Experts of a small language model.
Experts: 80 experts in each of 12 layers, 32 SwiGLU neurons an expert, 6 picks a token, a sigmoid router.
Below are experts of layer 8 (counted from 0) of a mixture-of-experts language model. Rows are named router (the router's row for the expert), gate (a neuron's input weights, with its number), up (a neuron's input weights, with its number), down (a neuron's output weights, with its number) and show model dimensions 0-79. Each number is 200 + 20 x the weight over its row's rms, rounded and kept within 0 to 999.
Before each expert's rows: a language model's description of what the expert responds to. This comes from a sample of Wikipedia text that the model never trained on.

# expert 32
Description: M and K pieces. Word starts with M, K, m or ch, as in m(andatory), M(ich), K(h), and m in LaTeX math or units like nmol.
router,164,150,219,191,198,216,230,207,220,178,210,223,187,194,185,218,198,202,189,175,180,183,199,203,206,189,196,193,239,239,210,212,203,193,201,176,183,213,213,213,164,212,165,204,210,178,190,197,205,194,210,210,242,172,202,167,206,167,180,192,205,204,175,205,213,190,218,196,238,162,216,203,229,211,188,180,182,208,185,233
gate0,169,175,179,214,178,202,186,201,217,192,184,208,202,194,179,208,200,186,240,212,187,199,203,212,140,182,200,173,250,193,192,210,173,216,181,176,221,193,179,204,169,211,190,162,216,171,189,163,200,189,216,197,211,214,194,171,228,200,200,190,149,196,200,235,220,211,193,201,215,206,191,196,256,206,200,220,238,190,219,220
up0,201,197,208,193,220,189,157,222,204,197,206,172,209,172,223,191,243,194,249,196,220,187,229,204,232,171,211,204,167,222,180,181,200,191,204,193,181,220,172,193,242,167,219,203,206,192,163,208,190,183,212,230,219,197,210,200,206,196,226,227,215,229,184,214,182,207,219,193,208,210,200,202,146,192,177,219,204,214,215,159
down0,215,207,181,175,202,212,211,224,209,199,196,207,193,188,216,172,206,204,193,181,202,229,173,188,208,192,209,177,164,201,179,205,165,198,191,212,195,199,185,166,224,195,189,205,190,186,169,167,198,216,195,191,184,221,205,146,186,181,176,227,216,237,196,183,232,184,198,206,222,207,222,218,212,189,162,174,179,163,260,200

# expert 52
Description: Word endings and suffixes. Final pieces closing a word, such as s, th, ph, ry, ity, ers, son, plus common nouns like program, law, music, school.
router,216,168,237,215,213,237,216,213,230,214,192,199,177,230,205,185,225,195,208,187,189,145,212,201,232,221,161,238,203,179,215,186,209,209,214,182,210,253,221,211,174,147,227,185,196,200,196,183,208,167,193,214,171,245,200,191,254,193,207,175,214,191,206,196,211,200,195,217,220,177,193,188,206,183,237,225,212,199,211,202
gate0,181,195,242,219,169,221,208,181,217,203,213,198,184,196,201,158,218,185,203,218,205,163,204,190,193,189,188,251,158,166,229,192,200,190,182,192,197,175,215,218,221,182,215,193,215,200,182,189,180,222,192,217,213,212,215,192,237,179,190,166,212,171,255,204,173,193,201,216,229,224,200,214,224,187,227,221,214,230,216,174
up0,169,218,198,220,199,197,216,200,197,216,207,193,162,209,193,184,237,261,199,232,197,187,203,198,184,190,211,206,169,240,176,199,169,164,180,229,201,180,229,203,229,201,221,213,189,173,166,225,179,163,203,233,195,202,200,197,232,219,215,181,186,233,227,190,235,243,181,185,179,206,161,194,206,185,223,190,223,212,188,232
down0,225,221,199,199,217,185,219,201,203,224,187,242,237,193,188,229,199,207,233,176,189,208,174,208,177,223,160,169,154,172,125,205,187,228,188,212,179,197,187,186,193,217,205,181,189,182,229,204,183,243,187,216,198,187,175,196,201,196,205,198,222,188,192,199,178,173,216,189,199,200,195,207,212,198,196,179,221,200,190,226

# expert 56
Description: Pieces after c or con. Second pieces after an initial c, such as c-as-ualty, c-ust-omer, c-ele-brated, and starts like con, cont, car, mar, v.
router,196,206,240,203,161,193,188,184,206,222,243,191,181,204,190,191,211,189,185,196,221,208,178,197,217,191,221,190,174,163,211,202,228,163,213,175,192,207,227,208,221,183,216,209,227,196,194,214,173,195,177,209,216,187,206,213,226,193,174,185,195,199,217,185,225,185,174,196,202,178,192,197,207,167,210,186,201,177,198,190
gate0,190,214,195,193,192,199,203,201,186,215,233,207,209,194,215,224,183,205,191,196,190,217,168,185,180,187,195,190,192,195,223,223,216,194,200,181,192,224,204,201,228,176,203,167,209,215,224,223,174,194,166,192,218,192,184,224,215,152,206,248,173,169,200,199,195,185,204,187,186,224,182,202,212,200,226,208,238,194,197,180
up0,188,204,222,209,173,201,199,195,184,203,195,180,167,201,208,220,142,194,186,210,178,207,218,219,180,184,179,187,182,170,192,220,202,201,186,236,197,195,234,196,222,203,217,216,187,181,151,210,250,174,204,185,203,199,210,228,234,195,177,228,186,195,167,206,236,214,175,165,209,172,186,163,200,205,204,207,199,188,164,217
down0,159,206,205,195,195,204,161,210,200,190,210,234,209,232,193,223,186,208,150,191,186,206,229,225,181,208,225,188,215,223,188,214,230,229,173,185,189,228,176,198,208,192,202,201,212,179,192,161,225,230,200,205,165,218,194,171,192,227,193,199,178,173,189,177,176,224,178,185,190,218,174,183,195,208,177,231,190,176,182,203

# expert 58
Description: Name-middle syllables. Short syllables just after a name's first letter in proper names, such as us in Rusiñol, ass in Nassar, at in Latino.
router,177,160,189,187,203,187,233,207,165,184,230,205,197,169,176,202,200,196,166,195,200,211,217,185,227,200,189,207,230,198,216,192,211,220,187,204,203,211,201,217,206,166,203,195,183,213,198,219,203,179,199,164,226,221,202,205,215,167,168,197,191,186,173,178,208,214,247,221,201,184,221,189,185,205,195,196,217,176,204,181
gate0,187,176,207,244,207,196,216,226,215,225,221,175,234,159,182,211,161,218,192,203,206,230,214,209,188,158,171,196,210,203,233,204,204,207,219,181,221,204,187,194,247,177,200,188,171,228,198,215,209,179,187,192,210,239,192,209,185,196,190,174,215,188,228,186,202,215,212,187,204,214,184,202,204,187,151,221,209,205,214,208
up0,183,190,197,216,159,194,217,210,176,206,219,202,200,225,211,197,193,225,190,187,215,209,236,167,202,190,203,234,196,198,207,197,195,214,210,186,226,209,206,179,191,217,234,190,169,187,246,224,195,193,217,189,208,211,230,223,213,219,219,242,207,206,172,224,188,172,216,219,202,211,241,194,229,178,212,236,208,185,181,200
down0,206,217,190,191,182,220,177,203,215,219,169,180,230,199,220,218,189,193,215,201,232,216,189,202,198,192,182,214,246,205,191,194,179,216,198,222,172,209,191,195,202,202,204,190,193,229,183,239,209,228,231,221,210,197,173,181,170,199,198,201,221,223,204,214,243,224,198,189,223,186,235,206,222,199,203,222,188,223,192,187